config.toml
d_model = 256
d_expert = 64
d_shared_expert = 64
router_score = "sigmoid"
balance_loss = 0.00152
init_std_router = 0.0247
lr_router = 0.000905
optimizer = "laprop"
lr = 0.00158
batch_tokens = [131072, 262144, 524288]
seq_len = 384
train_tokens = 907000000
dataset = "wikipedia_en"
Below are experts of layer 4 (counted from 0) of a mixture-of-experts language model. Rows are named router (the router's row for the expert) and show model dimensions 0-63. Each number is 50 + 12 x the weight over its row's rms, rounded and kept within 0 to 99.
After each expert's rows: a language model's description of what the expert responds to. This comes from a sample of Wikipedia text that the model never trained on.

# expert 54
router:52 72 63 38 30 50 41 37 55 14 66 36 50 54 53 42 57 50 27 48 46 42 50 64 58 44 72 62 64 38 59 45 64 34 53 34 52 75 51 39 43 50 44 12 62 50 45 46 43 50 66 43 54 39 64 45 56 32 53 24 42 43 41 48
It responds to: Pipe separators in election and stats tables, especially before party names like Liberal, plus semicolons in lists and verbs like alleged, proposed.

# expert 20
router:49 53 44 46 28 52 49 50 50 26 56 41 45 54 31 45 29 42 49 54 54 57 45 46 42 60 55 76 49 60 71 36 78 45 48 29 48 71 48 52 54 37 39 49 75 34 42 44 65 44 59 37 42 56 53 56 47 51 39 45 44 48 48 52
It responds to: Opening pieces of split Latinate words that usually take suffixes like -ing or -ation, such as pl, Comp, Sim, real, rec-.

# expert 14
router:49 68 56 49 40 51 49 47 45 21 53 35 38 39 39 54 67 52 58 49 45 41 38 73 47 35 58 46 60 66 62 39 64 56 41 43 48 61 53 52 47 35 52 24 67 46 62 58 64 57 55 67 56 69 75 74 36 52 41 51 50 59 42 73
It responds to: Closing pipe-plus-newline tokens ending Markdown table rows and separator lines, plus words like same, latter, beginning.

# expert 47
router:51 48 48 27 33 47 42 62 49 26 58 24 60 49 60 48 41 35 37 56 59 44 35 58 52 81 55 46 58 42 65 38 74 48 48 44 41 53 49 48 66 49 43 38 54 35 54 45 61 36 58 31 53 61 59 70 62 44 57 48 42 48 58 75
It responds to: Sports words like Cup, Championship, League, tournament, football, season, and dashes or table cells in season results and tournament tables.

# expert 27
router:53 57 36 43 38 39 46 49 58 22 42 39 44 44 44 45 54 39 61 58 45 49 38 54 50 45 75 58 44 40 47 39 72 42 59 42 38 64 37 51 46 55 54 35 70 54 52 46 66 48 41 58 47 60 77 42 51 41 48 40 43 62 64 89
It responds to: Film and television vocabulary such as cast, directed, role, film, episodes, plus as and the table pipes of filmography lists.

# expert 0
router:46 76 58 45 20 48 61 63 65 69 55 53 45 74 18 66 64 64 52 65 39 47 44 56 44 40 83 73 63 54 70 43 81 40 53 46 35 64 53 44 58 50 32 30 58 47 48 51 70 44 50 44 57 41 52 56 60 29 60 47 52 47 48 48
It responds to: Articles and possessive determiners opening a noun phrase, mostly after prepositions, such as the, its, their, his, whose.

# expert 60
router:49 64 60 39 54 45 47 38 70 30 52 40 53 49 49 42 51 38 44 59 42 39 26 73 60 45 70 60 67 43 57 33 54 29 42 36 51 51 44 36 52 65 31 29 62 46 34 50 55 47 55 42 61 42 62 63 50 44 49 64 53 64 57 55
It responds to: Fragments of South Asian, Persian and Arabic names and places, such as Kh, Bh, Khan, Chand, ar in Paramar, Badal.

# expert 50
router:54 88 52 48 45 43 48 53 54 31 47 57 72 60 50 56 56 42 35 56 39 55 44 61 44 49 59 54 69 34 54 36 60 37 30 39 63 68 51 58 37 42 64 18 43 46 61 59 66 42 53 40 49 73 63 40 44 43 42 32 42 60 51 69
It responds to: Country, nationality and major place names such as American, States, British, India, London, often after the, United or New.

# expert 52
router:56 64 48 52 43 64 40 40 49 21 44 43 38 67 43 62 48 49 46 44 63 50 46 73 55 56 57 67 49 56 85 63 63 44 56 33 51 45 45 69 65 35 25 45 73 49 57 37 46 65 68 53 55 23 66 53 68 38 42 41 32 53 67 60
It responds to: Opening parentheses before dates, ages or notes, as in "(aged 21)" and "(c.1260", plus LaTeX symbols and nouns like period, tax, process.

# expert 8
router:44 39 44 57 43 60 49 54 67 18 46 36 45 67 40 46 54 62 40 63 53 50 53 77 60 71 42 70 66 34 54 43 74 27 51 34 45 54 50 51 43 56 55 15 61 46 61 60 62 43 41 55 42 61 65 49 41 40 34 35 44 54 47 64
It responds to: French and other Romance words and place-name parts such as de, La, Saint, Paris, é, often in French geography or people.

# expert 21
router:43 60 50 51 40 52 38 26 55 31 62 42 46 58 38 32 51 49 26 64 42 45 42 57 48 47 60 44 43 53 73 46 58 41 38 45 50 61 43 54 36 62 44 32 45 59 38 45 52 52 50 57 31 36 42 63 52 66 58 47 50 44 58 66
It responds to: Word-initial pieces in names and rare words, especially F/f and bl, fl, Sm, Jam, as in Fallen, Smiley, Kulkarni.

# expert 9
router:60 63 43 47 24 60 47 29 43 28 43 38 31 56 37 29 48 54 52 57 66 36 37 59 38 43 53 43 63 40 52 43 47 33 40 49 53 53 36 35 59 37 54 45 63 45 61 29 57 58 65 41 61 52 64 51 55 48 46 23 34 66 47 65
It responds to: Words that introduce examples, comparisons or quotes, such as as after such, including, than, like, especially, and opening quotation marks.

# expert 55
router:51 60 42 60 40 58 51 60 62 25 41 46 38 55 54 57 47 31 60 50 42 29 50 67 48 61 44 62 44 51 58 46 50 57 47 43 46 61 58 42 47 61 21 36 43 42 51 42 74 41 55 50 57 44 48 45 66 57 54 35 44 47 49 53
It responds to: Paragraph breaks before headings and pipe-then-break table endings, plus word-start pieces such as sav, Div, Av, and the word According.

# expert 23
router:48 54 54 44 50 46 66 48 52 07 48 51 44 50 33 54 51 36 41 49 39 31 43 95 43 40 69 69 61 48 68 52 64 51 62 36 57 64 63 48 47 53 37 36 45 57 52 35 50 32 48 52 43 41 69 48 38 52 48 53 59 57 55 71
It responds to: The preposition in (also In, into, within, throughout, of), plus pieces like iv, ov, op inside foreign, often Slavic, names.

# expert 16
router:45 63 39 67 26 59 37 50 63 16 53 52 38 58 41 49 65 48 44 47 41 47 55 52 47 53 51 41 71 25 66 57 60 54 54 40 30 67 31 56 40 55 59 25 66 52 45 43 60 38 42 46 52 33 64 60 49 34 46 48 27 33 53 50
It responds to: Surnames and their final word pieces in lists, credits and prose, such as Smith, Mc, -son, -ley, -ton, "Rawls", "Weatherly".

# expert 53
router:31 75 52 49 30 48 55 52 57 26 58 38 38 39 55 49 64 61 42 55 63 40 48 54 41 43 63 55 45 49 52 42 65 50 55 38 53 48 72 48 43 43 43 34 52 33 66 40 54 56 73 36 52 49 49 52 30 50 33 42 46 51 52 60
It responds to: Of, with, that, on, against following nouns and verbs, plus verbs of harm or prevention such as damage, caused, destroyed, prevent.

# expert 17
router:35 61 51 41 50 56 33 52 52 17 62 54 37 59 45 47 63 46 55 47 44 48 47 59 53 57 59 61 56 43 60 47 59 46 44 52 59 74 44 57 49 40 39 28 53 35 44 46 67 61 45 55 53 52 64 33 54 55 53 44 26 42 51 64
It responds to: Mid- and end-of-word pieces inside foreign proper names, often Romance or South Asian, such as -an-, -ian-, -ero, -gen, plus Jr.

# expert 45
router:54 65 53 42 42 67 42 47 58 33 46 50 57 47 43 57 53 70 59 63 54 36 50 69 32 45 71 54 57 52 65 41 69 31 57 41 38 60 40 41 46 55 51 40 59 52 39 25 66 59 41 57 45 31 53 57 58 49 59 39 23 64 50 75
It responds to: Bare space tokens, mostly in tables before numbers or empty cells (election results, stats), plus $, £, %, Votes, incumbent.

# expert 46
router:29 72 56 36 20 58 36 42 61 31 44 41 56 48 57 61 48 65 52 58 40 42 51 52 52 46 65 40 71 40 59 34 62 40 59 30 31 69 50 29 48 51 53 25 65 31 42 33 62 38 44 53 59 74 68 73 66 49 42 44 45 44 45 54
It responds to: Pipes at the start of a new table row, especially election rows like Majority or Turnout, plus === section-heading markers.

# expert 48
router:32 70 52 55 38 30 52 58 61 21 48 44 44 43 51 50 46 39 51 54 46 32 27 65 54 72 46 40 54 23 54 36 50 40 70 36 53 82 49 49 36 63 37 47 55 36 57 36 70 57 54 37 62 46 63 51 63 41 50 37 41 51 40 68
It responds to: Line breaks after list items or closing parentheses, and en dashes in year ranges like 2017–18 or 2014–2018.

# expert 34
router:49 73 55 39 34 49 63 56 58 01 48 35 47 43 55 53 52 42 44 55 48 46 40 72 68 45 38 41 60 45 74 39 70 44 55 32 69 44 34 40 46 38 45 26 85 23 59 60 48 50 62 47 48 45 71 52 50 42 56 56 31 56 53 66
It responds to: Commas after digits, especially thousands separators as in "25,000" and "1,000", and commas splitting set scores like "6–2, 4–6"; also ordinary prose commas.

# expert 22
router:51 53 42 30 52 51 51 49 49 21 43 46 62 60 42 51 61 47 27 35 61 54 43 44 37 59 65 49 50 37 74 53 60 73 60 36 39 65 59 47 47 58 44 26 52 53 62 33 62 54 49 52 46 49 57 59 75 30 51 51 45 50 56 68
It responds to: Opening pieces of longer words split by the tokenizer, such as bar(ons), ra(ided), cont(empt), inc(ited), plus some biography-infobox dashes and numbers.

# expert 59
router:51 62 44 34 36 46 39 36 59 37 52 38 38 39 46 55 56 40 38 55 51 47 41 56 43 65 54 47 59 52 68 50 60 42 60 32 43 65 48 34 65 33 67 36 62 36 55 44 66 59 49 49 66 59 64 57 59 57 51 38 47 48 57 75
It responds to: Number words and quantifiers after the or a, such as first, two, three, most, several, more, plus size adjectives like longest, huge.

# expert 4
router:38 50 68 49 40 71 38 33 54 00 65 40 51 50 42 44 50 40 48 52 57 52 46 58 47 54 50 71 43 59 62 50 53 44 42 30 50 74 46 45 51 47 36 18 63 45 60 47 55 56 40 55 46 52 66 46 62 46 52 34 47 61 54 63
It responds to: Pipe separators between cells inside table rows, mostly after a name, score or citation cell, e.g. "| W 109–99 |", "| 406 U.S. 649 |".

# expert 30
router:41 51 44 67 15 49 51 43 47 05 53 40 58 46 59 55 76 66 42 49 33 47 41 44 47 52 49 31 67 40 71 38 88 48 59 42 65 59 52 57 55 61 40 37 46 39 40 50 64 34 51 39 51 45 59 48 68 48 58 33 37 48 42 68
It responds to: Uppercase letters and fragments inside acronyms, codes and all-caps names, such as FLPP, BFPO, FBI, MOD, plus closing parentheses.

# expert 44
router:40 70 68 50 33 64 43 43 68 32 51 37 42 48 49 50 56 38 54 39 51 52 48 76 39 60 53 56 52 45 57 49 70 47 33 43 47 82 54 46 32 51 49 21 60 49 45 47 56 57 44 58 52 35 74 55 45 40 46 55 21 49 47 60
It responds to: Infobox lines like Preceded by and Succeeded by, spaces before years in dates, and subject pronouns He, She, who.

# expert 56
router:43 73 57 48 23 36 54 43 42 40 53 45 60 62 57 62 30 61 69 46 36 44 36 48 48 59 40 48 49 61 54 45 57 42 60 33 58 65 30 42 37 40 50 28 62 54 55 35 44 50 61 55 44 54 60 48 64 33 51 37 41 55 52 67
It responds to: Subject pronouns and relatives starting clauses, before verbs like was or had, such as it, he, they, which, who.

# expert 19
router:53 54 41 40 39 39 62 46 55 25 65 60 53 38 50 59 59 71 47 41 22 25 30 67 48 49 67 62 70 48 47 42 78 34 55 30 50 55 38 53 62 46 34 36 66 40 47 41 68 39 50 52 53 54 61 38 47 50 50 48 37 68 50 71
It responds to: Regnal Roman numerals after ruler names such as I, II, IV, and the colons and semicolons in infobox fields and result strings.

# expert 25
router:64 74 37 50 28 40 36 33 49 18 52 57 63 70 41 37 45 35 61 43 58 49 57 67 50 48 60 62 50 39 44 45 59 43 44 38 36 68 47 58 45 55 33 37 45 29 68 47 86 41 42 47 53 68 73 40 55 41 55 43 46 60 66 77
It responds to: Joining words between paired names or phrases, such as and, or, &, but, plus colons after infobox labels such as Genus.

# expert 10
router:55 61 37 52 42 48 44 41 61 19 62 38 51 49 34 60 41 48 40 41 38 48 33 72 60 51 52 33 59 45 71 46 83 45 45 26 68 40 50 40 53 57 51 30 69 47 47 50 70 65 58 36 37 65 69 44 58 45 55 43 31 54 52 69
It responds to: Commas in running prose after a noun or name, before and, which, who or but, e.g. "Church, serving", "Bonn, North".

# expert 35
router:34 50 35 35 27 53 34 59 48 14 65 47 48 44 47 53 56 56 36 61 42 37 62 53 63 50 64 27 61 35 55 57 57 44 50 24 54 69 48 43 44 53 60 34 60 47 64 47 66 37 61 38 52 44 62 71 62 52 55 58 55 58 40 46
It responds to: Common concrete nouns like day, night, week, water, fire, match, event, plus word endings such as -y, -ight, -let after short stems.

# expert 36
router:50 67 53 55 44 51 47 26 58 12 53 59 43 55 37 57 54 41 58 45 61 40 43 57 50 48 52 68 42 47 56 48 62 52 41 30 51 57 60 56 58 60 37 25 75 45 52 42 57 49 38 47 71 52 55 68 54 29 49 39 29 54 48 55
It responds to: Short letter fragments inside unusual names and technical terms, such as Latin taxonomy, anatomy and foreign surnames, plus Genus, Species, Phylum.

# expert 18
router:30 66 38 53 29 42 49 46 57 27 57 46 36 73 52 55 42 64 58 54 40 47 55 59 60 54 57 53 62 49 55 43 62 37 44 50 64 56 48 39 68 53 34 32 66 48 35 38 57 71 50 38 52 69 63 34 42 38 55 46 40 51 25 60
It responds to: Word-internal and ending pieces of common English words, such as et in appetite, ium, ial, ies, ed, ics, ification.

# expert 37
router:53 45 52 43 43 43 39 34 50 07 68 53 59 66 36 60 56 52 35 34 52 38 36 54 45 57 60 46 58 22 54 49 60 41 67 49 70 59 44 52 56 59 58 39 60 61 41 30 63 34 58 45 56 50 63 59 45 46 43 46 41 67 60 69
It responds to: Nouns and adjectives of politics and law in election and government articles, such as election, Party, government, law, Republican.

# expert 31
router:59 45 51 47 39 61 47 40 58 11 50 42 57 55 40 47 55 53 51 44 51 25 41 59 30 56 56 83 58 53 59 63 76 50 52 20 50 57 50 43 47 57 51 27 53 43 38 45 66 58 53 28 48 45 64 52 57 48 47 56 36 60 52 71
It responds to: First word pieces of Spanish, Romance and Eastern European names and places, such as Gu, El, Cal, Ar, Os.

# expert 63
router:39 48 53 64 41 51 29 40 59 15 47 50 54 60 43 46 51 47 35 51 46 52 45 60 42 61 49 46 71 51 45 54 80 28 38 49 62 52 49 44 28 65 42 34 58 55 53 59 70 38 64 38 51 64 53 50 42 48 46 40 22 46 53 61
It responds to: Geographic nouns after the or of, such as area, County, River, Province, region, station, and coordinates like °E, °W.

# expert 13
router:44 61 56 65 43 60 49 28 60 36 67 52 51 56 30 65 50 55 46 62 54 37 41 79 45 35 63 52 44 46 62 65 72 47 49 28 63 47 48 45 57 43 41 14 62 51 34 46 59 48 46 39 50 55 67 55 50 37 54 39 32 64 58 67
It responds to: US state and city names, commas splitting city from state, and month names after in or on, such as Washington, Massachusetts, March.

# expert 32
router:48 61 27 55 29 39 44 44 55 43 53 51 64 50 54 50 57 47 49 56 57 42 38 60 62 56 79 57 58 41 56 51 56 40 48 51 41 62 50 58 62 40 33 32 67 39 45 33 67 52 37 34 52 33 44 50 60 43 39 45 64 55 52 77
It responds to: Lone single-letter tokens, mostly capitals, starting names, acronyms or words after spaces, brackets or pipes, such as L, P, C, c.

# expert 38
router:59 59 53 42 38 56 48 48 44 23 65 45 56 48 44 49 51 42 46 34 42 46 45 62 56 58 51 57 70 40 55 40 69 66 51 45 52 59 55 54 45 42 40 18 60 52 61 37 56 50 48 23 43 75 63 40 44 29 41 36 22 50 44 58
It responds to: Common nouns and names for towns, schools, sports and local institutions after the or a, such as football, city, railway, village.

# expert 12
router:31 67 44 44 37 58 47 41 60 09 55 65 53 44 58 62 48 50 59 58 49 32 44 76 57 39 60 48 54 51 53 43 82 53 45 47 30 67 32 54 49 50 33 10 61 47 40 42 57 50 55 43 50 21 62 63 43 44 48 35 56 64 57 74
It responds to: Full stops ending sentences or abbreviations like St., J., vs., b., plus closing ")." and "." and decimal points in tables.

# expert 1
router:39 73 32 47 31 65 39 41 51 21 61 47 45 61 53 68 67 63 55 57 38 46 52 74 53 62 55 61 50 40 52 31 60 40 55 33 56 63 42 63 50 42 39 48 63 54 52 42 72 46 43 39 57 36 58 47 42 50 48 36 09 53 53 75
It responds to: Space tokens in wiki tables and number lists, before digits after pipes or semicolons, plus stray bytes of CJK and rare characters.

# expert 49
router:72 62 48 41 29 56 43 60 47 16 54 54 56 27 42 59 45 53 52 59 42 55 49 77 54 36 40 27 56 56 65 53 63 34 50 47 58 48 46 40 66 30 42 20 60 41 64 67 63 37 55 33 50 48 56 48 43 54 68 27 50 45 49 59
It responds to: Short syllable pieces closing or inside names and words, such as ak, ok, at, ek, often in coordinates or name lists.

# expert 7
router:40 48 45 27 24 34 51 58 46 48 59 41 35 58 43 43 62 52 37 49 42 48 42 71 60 64 57 61 52 28 86 41 55 43 66 33 53 62 56 57 71 46 51 41 69 41 53 43 63 65 65 36 52 44 60 58 57 21 54 32 38 53 47 69
It responds to: Words in sports career and season prose, mostly verbs of winning and the articles after them, such as won, winning, finished, the.

# expert 51
router:53 52 54 32 32 24 44 32 47 19 60 39 40 58 48 43 65 64 39 59 39 35 43 81 51 70 51 45 59 38 60 35 67 52 39 42 56 65 48 50 65 64 52 19 61 33 59 49 60 57 46 31 48 53 70 48 45 48 58 48 29 46 39 65
It responds to: Colons, dashes and score separators in lists and tables, plus direction adjectives like Central, southern, western and words like defunct, former.

# expert 24
router:43 63 65 45 24 60 53 41 54 13 64 32 47 41 49 50 49 46 31 61 64 45 52 70 64 40 52 59 40 37 69 54 56 50 50 29 51 74 47 64 49 49 42 10 56 43 54 41 45 47 67 48 63 46 66 45 62 42 59 29 42 43 40 58
It responds to: Pipe separators and sports terms in sports tables and results, such as cells with dates, teams and scores, plus @, Pro, Recap.

# expert 58
router:57 36 65 46 26 53 46 56 40 06 59 71 46 55 56 58 53 34 48 57 47 39 46 55 47 47 55 63 59 54 44 34 66 30 52 31 51 64 39 53 53 40 37 24 74 41 40 56 61 42 54 36 48 46 71 52 54 51 60 48 45 71 44 80
It responds to: Pipes and column headings in sports results tables, such as Date, Round, Opponent, Apps, Pld, plus semicolons in score lists and place words like Saint and Mount.

# expert 43
router:63 69 64 55 21 54 48 27 52 19 59 44 54 50 61 55 58 37 45 50 44 35 59 65 48 43 63 46 48 41 67 44 66 48 49 43 64 64 35 39 48 47 61 31 66 58 46 46 49 40 56 51 51 48 56 47 45 50 50 59 35 56 48 74
It responds to: Participles and copulas in defining sentences about a subject, such as known as, located in, born, based, is.

# expert 29
router:47 47 47 43 33 51 41 34 59 22 71 54 66 57 26 41 49 43 48 39 40 51 67 59 36 57 54 50 50 44 64 39 81 50 45 40 66 52 50 44 66 61 23 45 57 47 57 44 57 47 45 37 49 39 60 45 63 54 51 48 35 63 57 58
It responds to: Nouns for kinds, designs and categories (design, species, information, classification, aircraft, model), and the taxonomic ending -idae in biology and engineering lists.

# expert 5
router:45 77 43 39 34 58 58 53 54 39 48 52 66 55 47 58 58 62 63 56 49 42 39 55 39 72 60 66 71 57 72 34 56 34 43 58 31 57 48 36 57 46 59 22 57 47 56 45 63 61 18 29 48 52 58 50 56 44 45 49 63 51 30 59
It responds to: Possessive pronouns like his, her, their, apostrophes and 's, opening quote marks, and pieces such as de, d, l in names.

# expert 41
router:34 54 51 43 25 56 42 55 56 28 54 40 44 57 47 69 42 57 46 59 44 59 26 67 43 46 50 61 69 58 67 41 53 37 64 59 56 57 63 30 46 36 51 27 61 38 29 44 54 54 41 42 55 58 68 50 74 30 59 37 37 28 74 68
It responds to: Minus, plus, currency signs ($, £), letters like ø, ä, ß inside Scandinavian or German words, plus stray a, their, free.

# expert 11
router:39 53 45 52 29 47 26 46 46 38 46 35 41 50 41 56 53 37 38 59 40 48 55 46 46 62 54 48 61 46 44 48 74 44 48 42 47 48 59 52 46 66 59 38 66 51 47 36 70 49 44 52 56 54 76 67 50 50 40 33 44 67 42 50
It responds to: Verbs of giving, paying, making and using (make, provided, pay, gave, support), plus with, of, for after them in explanatory prose.

# expert 39
router:42 48 57 46 31 46 36 38 55 08 74 62 54 41 48 57 66 45 42 34 45 49 32 76 56 40 64 46 49 44 62 56 76 37 68 44 34 44 53 50 55 65 43 46 65 53 44 28 82 31 56 46 42 42 68 69 43 42 56 38 52 53 36 73
It responds to: Education nouns like University, School, college, students, plus f, w, st pieces inside Nordic and Slavic names like Ulf, Świtkowski.

# expert 28
router:45 52 44 27 43 36 43 57 49 20 64 37 48 35 65 55 58 58 58 62 56 50 46 68 41 34 48 54 64 55 75 54 50 35 57 42 60 56 53 43 54 48 52 31 68 43 49 48 47 53 38 41 52 40 61 44 54 40 53 43 54 65 60 53
It responds to: Mostly "of" after nouns like member, part, system, College or Code, plus for, to, with, between and among, e.g. "member of", "Code of".

# expert 57
router:57 51 47 27 46 44 50 39 64 41 30 40 55 46 58 39 60 56 43 60 48 45 65 63 61 52 60 50 50 55 52 36 51 47 49 37 67 65 40 45 35 35 68 38 58 37 53 60 58 37 60 30 51 48 80 51 52 40 52 39 57 61 47 70
It responds to: Syllable pieces like er, e, ere, Be, Se, Bo in words and names, such as Federer, referees, prerogative, chevalier.

# expert 33
router:56 66 58 33 39 43 39 40 60 34 45 47 63 46 45 46 55 51 49 54 47 31 46 75 52 35 55 54 55 47 55 25 45 36 43 36 57 63 31 46 67 62 33 36 61 42 49 32 64 33 40 40 52 45 61 44 45 47 40 29 51 38 36 45
It responds to: The letter d inside names and words (Hayden, outdated, Co-director) and year prefixes like 200, 201, 199 before a final digit.

# expert 42
router:61 72 55 39 35 60 43 36 56 32 65 30 50 43 31 61 47 40 39 49 42 53 45 78 57 78 54 54 54 58 48 44 75 31 49 46 37 57 46 36 63 50 57 37 63 57 53 41 59 33 49 49 68 34 59 45 36 36 41 35 42 56 62 80
It responds to: Lone space tokens before numbers and years in tables, dates and lists, as in "a 2005", "On 22", "Pop 2020".

# expert 2
router:36 60 37 56 41 67 50 52 64 02 60 49 32 51 42 61 43 51 40 48 53 40 58 61 45 50 78 43 67 33 69 57 67 34 52 47 36 56 55 51 51 35 50 31 56 49 58 47 60 39 55 42 57 43 67 65 38 35 40 16 39 38 55 69
It responds to: Word pieces completing surnames and proper names, especially English ones, such as -ley, -son, -ton, Smith, Hall, -berg.

# expert 62
router:55 75 46 51 34 47 42 45 59 47 58 43 57 50 49 50 52 33 52 49 51 55 35 59 30 60 52 46 58 29 55 45 72 27 69 53 40 58 36 45 51 50 40 27 54 48 45 42 59 47 56 50 49 39 63 33 41 39 52 54 57 57 57 75
It responds to: Short ending pieces of names and words, often plural or -s clusters such as s, ans, uk, els, plus lone R and they.

# expert 15
router:56 68 29 38 34 41 50 50 54 30 43 46 42 56 58 40 57 39 42 50 61 54 47 58 60 49 86 45 71 41 58 46 71 45 74 42 32 60 45 38 58 47 59 26 50 33 58 33 56 45 65 57 43 55 73 58 53 48 46 44 50 56 59 71
It responds to: Word-initial prefixes like un, re, non, ex, inter, dis, and in biographies the opening parenthesis, was, became, director, head.

# expert 3
router:37 61 52 42 47 40 50 54 48 28 59 25 44 35 55 55 62 55 51 48 50 48 54 63 66 56 57 52 50 53 51 59 65 57 63 31 56 56 51 54 48 52 59 28 72 28 36 56 43 44 37 44 48 46 55 70 69 48 77 49 50 38 64 68
It responds to: Short letter pieces inside rare or foreign words and names, such as cl-o-ak, g-ra-pe, lumb-ar, N-og-ometni, Balikp-apan.

# expert 40
router:53 44 73 46 38 55 50 42 59 30 48 33 52 52 46 66 46 43 29 55 67 23 37 56 44 49 51 45 49 40 57 38 59 56 66 33 62 83 50 41 52 36 71 43 55 56 33 41 69 47 57 60 70 61 49 61 61 45 56 37 21 53 54 71
It responds to: Adverbs, discourse words and verbs or nouns of judgement in narrative prose, such as however, just, much, never, agree, success, decision.

# expert 61
router:49 53 61 51 30 53 48 37 45 26 50 55 60 42 48 49 61 50 50 66 57 41 48 69 38 49 67 49 75 31 60 32 75 35 48 38 32 67 49 36 35 51 44 40 51 46 54 47 65 60 63 52 55 43 57 62 48 46 45 41 45 53 42 72
It responds to: Physical descriptors and numbers in geographic or nature text, such as large, small, ground, Gold, low, plus measurement figures like 150.

# expert 26
router:61 44 43 54 37 58 49 48 61 00 54 47 37 39 46 55 63 37 35 48 44 39 37 58 53 54 60 51 52 50 60 48 59 55 43 35 51 62 60 44 41 37 58 31 59 51 65 54 64 46 34 66 62 68 62 58 44 47 54 39 38 56 44 86
It responds to: Words and table-cell breaks in film, TV, theatre and novel listings, such as story, novel, Play, aired, began.

# expert 6
router:72 56 43 48 46 42 43 56 55 30 63 56 55 48 40 52 39 50 56 63 59 54 47 85 68 52 56 61 70 36 62 50 54 45 55 49 42 56 57 51 62 52 44 33 60 36 57 29 68 45 44 51 58 54 66 57 52 36 41 32 43 62 52 86
It responds to: Words about universities and scholarship, such as University, research, studies, lecture, seminar, including word starts like lect, phot, Ph.